config.toml
num_hidden_layers = 11
hidden_size = 256
n_experts = 16
experts_per_token = 2
d_expert = 384
d_shared_expert = 0
hidden_act = "squared_relu"
moe_layers = [0, 1, 2, 3, 4, 5, 6, 7, 8, 9, 10]
n_empty_slots = 8
router_score = "softmax"
normalize_top_k = false
routed_scale = 1.0
balance_loss = 0.000202
balance_bias = true
init_std_router = 0.0235
lr_router = 0.000785
vocab_size = 8192
norm = "rmsnorm"
norm_eps = 1e-06
tie_word_embeddings = false
optimizer = "adamw"
learning_rate = 0.00137
beta1 = 0.9
beta2 = 0.95
batch_tokens = [65536, 131072]
max_seq_len = 512
train_tokens = 515800000
max_steps = 5313
dataset = "wikipedia_en"
Below are experts of layer 8 (counted from 0) of a mixture-of-experts language model. Rows are named router (the router's row for the expert), up (a neuron's input weights, with its number), down (a neuron's output weights, with its number) and show model dimensions 0-255. Each number is 128 + 32 x the weight over its row's rms, rounded and kept within 0 to 255. Numbers have three digits each.
Before each expert's rows: "gets" lists some tokens that make up at least twice as much of what it gets as of all text. This comes from a sample of Wikipedia text that the model never trained on. Tokens count by the router's weight.

# expert 11
gets: " the", " a", " The", " his", "The", "s"
router:179088135144115141137150110155112088149152138143141097084062095124079125134143132088106099107133162095079096112186152080129135158122165114096182096090108183115086177132121105092169154054133118149159130183139191085079142089125141113129123146116089138105109117135072130120071143102090153192145148135177090095091160190115139134129102181169105152134130101087161082124140148109188133128171144096169093143085154139115105131164096147165171132156166062136107093094152165110152181133143090147076134190124098140098179097143157149114142112121179108130138135101112156132184082114118146113097198095145186162155108152135146127135236137108108159110081157122131136132059070155155077120160151092134150062074074084114131149128116112082099077096116051130124103083118168140115161153146170
up0:096162080162147124158147154158120081129082167134100162129115186109096208104178145165120134159198097147152121137140080156099161128134119123144126177081082110070088119114114133104137134120098063112179116109096071115115189154133143084130138142149137057094094104177149126143111117179111172079124136088130124147150209157131135102168153124121068135134120136111104092131166113149147097102139199152099149156153111176090136118107128200164121088073182155153214125154123145168081150133102149220143089179129143118110128102191155176023125178119164101160120172094163113163150198137085133126103113106140120129117079109173118134141128106121121105145111077175129139110106128125152104159122119179205125119140110144140105130052132119085141155126142098155126187138108147129068096095133114
down0:156175093143157219214097096148116090135096166147187156103150098136072143137165179132138161169086179120148148136149110097167169131160144058109109116100090189119088137107160131119146106158154136116115148154151184132120131097131117108135173128180142188147130094075089132136093127121165106129153130138097048183102155093144161115121127085137117114141135133095126080139155097124168027119192204152144139168068158115138170117127154144082172176121112147120160084134164151110148168145116146124068103160146109097142081148105143145144176088071156156194128140161115064130167156160172131130119113072136138087131145112074088122101135105155048157164114094149107078121132142150165152162154097153145119150157070131100152142146176140135098161118070113096119085106200155094151100109144149
up1:115172112141089106171137050146075163107072171162080090082118157145137142060154137162196142174144101126124159109145127138101155134155138113165056119093119080115127145141134162169143129150177117111134124158138089176146140175145088167137177125070170124119094115148207116137115133104131128160151215145162145138089162160113111173152123162121127147147113126114118125127081168178074166118096149167192109130080145155112094138118212094151126091143103129140083115180160110135118055058105148176135143135093147127186099132063149155169088106095144158194120133162126079093139093122139159097110058109098123116083157142097071096093102086090140126152136166069105103141108148149159088156145151136051109107108130093146118095168215127130150149131160119183144152116108098121126076156133111
down1:127223144133131158091161100136135125138144143077121131126080119138144146133118093115150155089124127145121153140168118076107126088143123101101140113186126120142117102171197132108084157121090118095177118154095067174053157109144130162134121157122145108157133117128124140182072117117122130106159109044090104101180172154138128093184168181173102137087152118144192143093097133115094198141085145125116163128086120173121074113132134147088085075155105079168146137138146095168107103103124136160133131102180165089154138115129084093157121091073105112176102124146184131170096130126122121068109149142155138119096156097136102131129118143149069132079094083130092084144111112159125100176136119166156128188119100113120169085153138106115164132083124164145097066161135092102165155163117255
up2:146126150123122181101165107137130144159127176197090129119109127088096141153071086132098121093090100136113096140138131059153178138082129135078150108141142110136121107122138147120147110089138136146138142135180150113139134101172161125077060169145090094144125073155093153124122119124206184147218126185097107191131184100122144163072143110118112090126157147125088146163082120088138101158118127110149171115091193160092135045049127082121130137107133129115154128160190096152090106062138108116172223110112134168126108089115176129109136101152089147145128128170095113113118199105136122129125159138172127171094107087066111091136115042130084148158091146183086150136159117117142158095163075161111133078153079149119121083123115115089081137167153124076170062159180136129118141126092138
down2:082085159098138126153138124139126178084115121140134130078124061135153119122133185169117079112167099064126097130141142183143137202141147107121137086118107142116133124092147103095054121152138086164195104164124159161115133117126117125115115123144151130118193100145121149087115112139136120101120088144104154108091120131084110175107158160135107126124058129118153163105127161119089106127113090123163103124061087061049100066138119163150181167142145065106145104150107146131135071106195148147108104177132074155136127157123085130077079131102157145121103168148150174137174130145102111130095193089127166149113128118150132109159163143087161115137090155152174155096139060117136129116165153069120110139096090116084121124118151108143111137117124116131123132127156138118134141197028255
up3:117128106103117119048102098151095082086067154116129133147163160116143108139183090144093148148118118204136158104107017121123155130120127191122163163145095105175159093110135139089073139096119177135124136126165088132156165143169091156142017141110167120115183105088136172090120169119098146106134113132195106141126117133113111076088067138111167119137119134125112081123133103106119100118119105075217146051130145081114067149172130143146151074136194105126154100158145111127174162130156097203101154146158052109132118127169148153092090131074141087108163122105068150085134147183121147120194163149120142109110105114155116101105148089136124129080109075100117123101139092098110184105155102138090171108096110145153063093116109090154106138107135131140143055173117105086136132133144146
down3:123098153137138169152132099181192124111190138183086122093153159105091186094092145152146154129134118132098080167164117124139131100164148121104111131100114144117154151117140106118096112100140131134175100148109159142144158138144137120119098089170134139130182137118095124118153127136162097129113110158130160138107103179114116137105143100129136111100111174131132149135065144115142096142152128113122120124078095115127101108099120147168143112102121123168094106105121158124161180131126142166107137176117154096126107141155152125127137125126138169152134174131138164123142104099140119105101091115113126117122119150102147104132086136109095175121095113090132120112127057164110097110126123115087123099081143109076067155101133095127148122119128107128164127098111145108089102128121255
up4:093163100141082111168156124146128152072092114077058104108079124150126132103139106135119125102144075047133080099165102091102138146085160102165151189151118119162160137123159098108122145139103147098197067118064137137096138078100179109144116121085119145084168108170170136116190118100139097045108093082105123129091157122109128137068083151102090098148111180095118132110171118161133121092161166173083196110097124181096116108103171140137113115148097143103168105093108145125137140113143129135180104089058129102101077147192160202116153184119081084181073185067106126100143141113108125124134103133128109122092101113122113101126115117092101131114103131121108171131160123100137067133111078141113114138146146145106039083148157103126173128131132114187120186154144165106096162066201086
down4:140148127070100172165053122125154174110091107106105132113137101134169132122156060075112080101114142151193094133171135114114156167077083132092165095160130176112127098099116140091092156070134108132154119170060112195088137133122143167113183114090131172099140120117142180138130170077169137206114083127152087140142151116135173102094186163136166142102167112170113098128111080128105056149092104137135181105135107104138139070096148133143088106097127170073118150132157139116131137186080154086103124079108105096179184103144101146138154136190160097180162130079092164109080133145176129110168127070152093078144151177152094129185160131125122089121130156153096128076167137144194154125115090147110155129135206107132091098140120183150088080107074131097115089158144132097164139186137107
up5:054123080079097143125062113119111186096087132099183133138145098159189073097052113092097126183114065091122131133112115115122137103101106145173150152072136126032124145124110120063134176157169172174079133088126126137092165124103087142137188132208117158135113135127105103135123097105170108092128143130112119091121123076126147107110105113103106162076151114090138112155175037123100104143124160109078147158142139099155114118109133096105069129163100131101177109150069128162163154110138174091104156132132166105089195118192128184092130160148171121134138160148134086112164102150109149105212137154088095131122192160138137164113096128159133112116168109169126114139145167103135144168158154174165160092129095120105064124133134095144199141153148172150174180130076089109147121098181110
down5:103117147106159173099117169142162115143095118103155182084142134161101017091157219104135140133087130122125146131086119142126118105078165148159102157144147190108088078120168154110066174164132142175171110088133153176173101176115100123146130090185101133107133095176199165102136088142128190116094125129147149145094121132128137129121160064042149109097106110145096126116160152164095078135100115118122137148152129098103077098170137114116132063121168084129078174164093115124138131136094158121107076112104125147040129086126091115115080160079127070093104108127097096117132077115103168159167149092157113136162121086121168133083110166131184156154119121150117068132125182114086179123063120112166090153154178082097126117163111184065160097126096169146111112122098116126097143117169165
up6:150156110048141122139163085098091115113179124163100122109093097053091150109113115161124119106134147105062124158168178134097137151108160066152155113068062100106109100130101123133167141143128132115144171139139133121143130236114121125107126124116114073182183164130045188160121142114146104172125081144106129127157149068095106214144126134142072149098115168034137134106141115136136120136055126122142136154138128082142148127114147089108106153126075143132210121137139126131113113105144122159063071180122116142114115143124127112118171074150163110138138134101148170078148135172163066169099144090135124105137135145077132121110131133077188157129095128108094151127131077117056066079133151097118185161177158153091108150121143168071112082081126081102103113084130100076137152171090103
down6:131146115182151101118130107145123134112140183175165172140113066197154181128165132148179186133148124139113181134125107145123105137111148165166122097092138151105122128107149153157126110115129172119150109105094156121137077162104072083134127122109118172123093108109163152110145124123121077102079149139207113110103124162165130124207118128094124162158169094097139118183133140121128099161066189096190129179133038162087093144116121104142120144170122145129163061128111089157123093162153080142155158096137135148140096111123127137133137095121105107135085104113179116166092179111129080145163160151109129142206141153155133104113222123141125144179095139119102123050180163156136148136151162138153138155157107150081119162100119148120091159065189121146097098150180116128167096138137255
up7:075111119080153071115136176130145180132125125092134098120152189160132124029150108119111138176104123157125163109194106121113140112068205130102155107138130110098105081109151201072148190134138032131124138128119143138154152136107161150083112061188155077106109124148128125086105109164064153144127159057139168116129128121186090099111058094133126119150132108072078110140132118130140182106097080129094091131128146179160160057138110088171074144174149118110113164106096089064164100149125155123131148155129155176157148130139120150144156095105172107128176119180120126123074128132114155114128115115187137092106147166116120149073102106166158087162179163128143114123230185142091158176148104165133170105118138089107105129085112153181104108138134131154138152163153125122119101067140140
down7:096111138115124109135122117132149142092140125128127051104149144094066150103165115151169065160125096149122154151163125098122113130097218121156162109127159201104104136108130135046135151107174110111113138170147115166155176103086142200129118166155131131115082182142114080097151113148118104125133175126117152125060128095176161168125110129121121092156138148139144142166116156149150128089152142098137141113070161104093157153161050143108165135091132075055130151126148093102191143116133142138138155154090158155121136124119114147128116129133110108106133153141133174163137139180107183175156151195086121093164139096111166134064137093088160102092129142087149073145168114123148156148102110086135133119049142058080140153176144138158173065191125116086121129125160145076063091122111255
up8:138102164164115113051114082088099160156137132110091162134084108054155163092139091102147087098174129108068057098164144118118118102138147108081084135125124137103138144142167083130138113124127153127130166163104097112088112124122140121100168111073162151126115159102255089124121125134134067121149144164105132150146071170118113155121129066066188110155167168126151190094053153146146109165160104146166140123100136074064135106096143111182107141131105122123137159120135139152115075114147129097121092121147100189179115189081142160110211143164121094077093105160174098145153143080101170118127145110151139105084128130129104145144100173151106159163138128135064158068127132099160072136095106102115097167102086166099147096117188118106195171116090133116106131126102169181175139137099108
down8:176141167206117121129120157073105134166112148096159125094057122103080163115169118120136115099158193147166099137104113137066161115069068124116084151104100140090208087105112169129132110143110146094113158139119183099083099080101169149130115080120157110167132122119096130166125130108109110135130145147141141098175123116088191173110099168149152106147164188111167092136124143133135078183053071159110119103198163152147128126151116153106113125094145172152144142102092165138149129120158191166078198138124134127138108172152145108150183114120138052066117143174051127089194156149116055151098091130184145101092135124126117139144130141115119160096145082104076152117128169082141162121011132138140094111151149173173145090129172165136116146097132115079114118081096131102137131130114145
up9:120061088153135109091234098145122122173147077161193104124146153128164147139139169107111153128089145081095118129120077171056110121130088082197153131180091134073153116128118119111114136162100096108133136122098076129128114147079206113144112134077139174112146152126158113195095105103159162149152110123130155137135094122119128108163145082178135138095051193157144089150140138093134123144108064100105092030148139145065139118081173130140110069139084130152050170136133154101058098110136157130144144131172118128155128119159124075119113136101112088143119122145116213153170142077101123108137123130156133094134080123079163135145129164127136138072172119118169121160131117162145134118125085136056119210168085149143064185118129096111077120124094156135127080078140111137170138132155120
down9:121080112160174088075166084106153137154159085166127097079091112081117125090149070140109124140138144088167064147088131092103146209201106152064081078098077174122107110137103132090132108128135162098106155126098154138090089145124154148176100104120091145079183151168158139136138136086150112119101076113159066084155083114096169120082120107152111132108139110106160135143134186132172092159113132095121143091109159092140184153154077157190087140164123131069124145176135139134150098131106096183080163133083165140137147132114162148116144127132200146134128161164176151076176113128085126133109178139121127178108142163129115124136159131118146110130148055120133129156147097145136139118092088133116115183127091108077192169151097096086100148117057145103118109057190103168125138135193220
up10:149076144133143057146180141152117106152174112116116142114120188146091158093087203136133092082206104145117080109190138148202125148141138075107133096124118094138097112109084133104150112114107121124106168128152115120072114134109149094171137099152137030182099128106083130166086084124163136124125142149143099077141137095143121166125193132136074127095086146120113117179107125125126129075150162092114116215170129152160133115180118132163134088119154125168146057148122167047185110103105080230109089110149092091081132111141154152066119112116149091176169146117084113094146200212100089124135124128170132099097120111120074140138142128113119054114108065134111121126147143140191067130148089097141128115160086140103098107136145100122152088112164125094093118146100108143124109128092117
down10:149103199146178157083131161108155070163143130157103149118092094175153123131172162162176116150142106152121084105190124055149128103093067112092109105078113132199139156159150150117136130050141162142133177128144068067153133114126146085161157115126133112089116094109148151129144161107116139093139099059064143114139105143111163143122150118163087141144137149072142134155171122117135087155127154122105064138068125144135162133126073148162144094136179108173130132153143136039127104122070152146119197121142109153184089160159120104132147068150111057145174153118115142130137124147119107131115049068136133108143140088111078127134147097117097137123089137114125131135138151135156116092158077099119123101120059156061114107109096112083126121164196091154135129100154099135164123108129255
up11:095175115162155116133112136090185109137165156106113143137156160149089111128106187077173160126077133080144140143080101132080182153087108126101093099154138120124049084120103180117172157175114108143146079090152166126161158116109167082131152081207081076062154164108107078115128075176137108093105093101047133111087117110171171141107141148139076156131151153168040111173109103086087164110158156088125104203120150101159089104141083074107149199110119161151122114097118117098160131128139166071177164097130115091095070108152121150088116153123106121092143108192129162188139167137099107099161093179184133141108093112100146094144127142148103133130148086127154100122149167103138121170103101166179132172128135123110120097155110085086165118169128169111132051170124134119108122113111121
down11:112126196135148095119167110095168059138148066140116161169172170149156143140160191069157150164134075157114128089113059132133179096126122134205151092100167106128123147167119076128117095089132179178112123174101186126113134109113140122129131145146095127122167147098155148145130075126133106145131117126157099147070161091161144100130163155107130183173166123152097132090134145150089152084143209151143104115113099135197113114181129055154125113112109138187176181172165119210146134162138149119109149156103120132134144115101132073108137107111148134101136130113150148126131148128109130152167126144184139125089146077098178150145098112181145142124144135100117085122118123113095145216119129121138089116147146159120085138149138108064126155202077127181175073130098176158089110170096255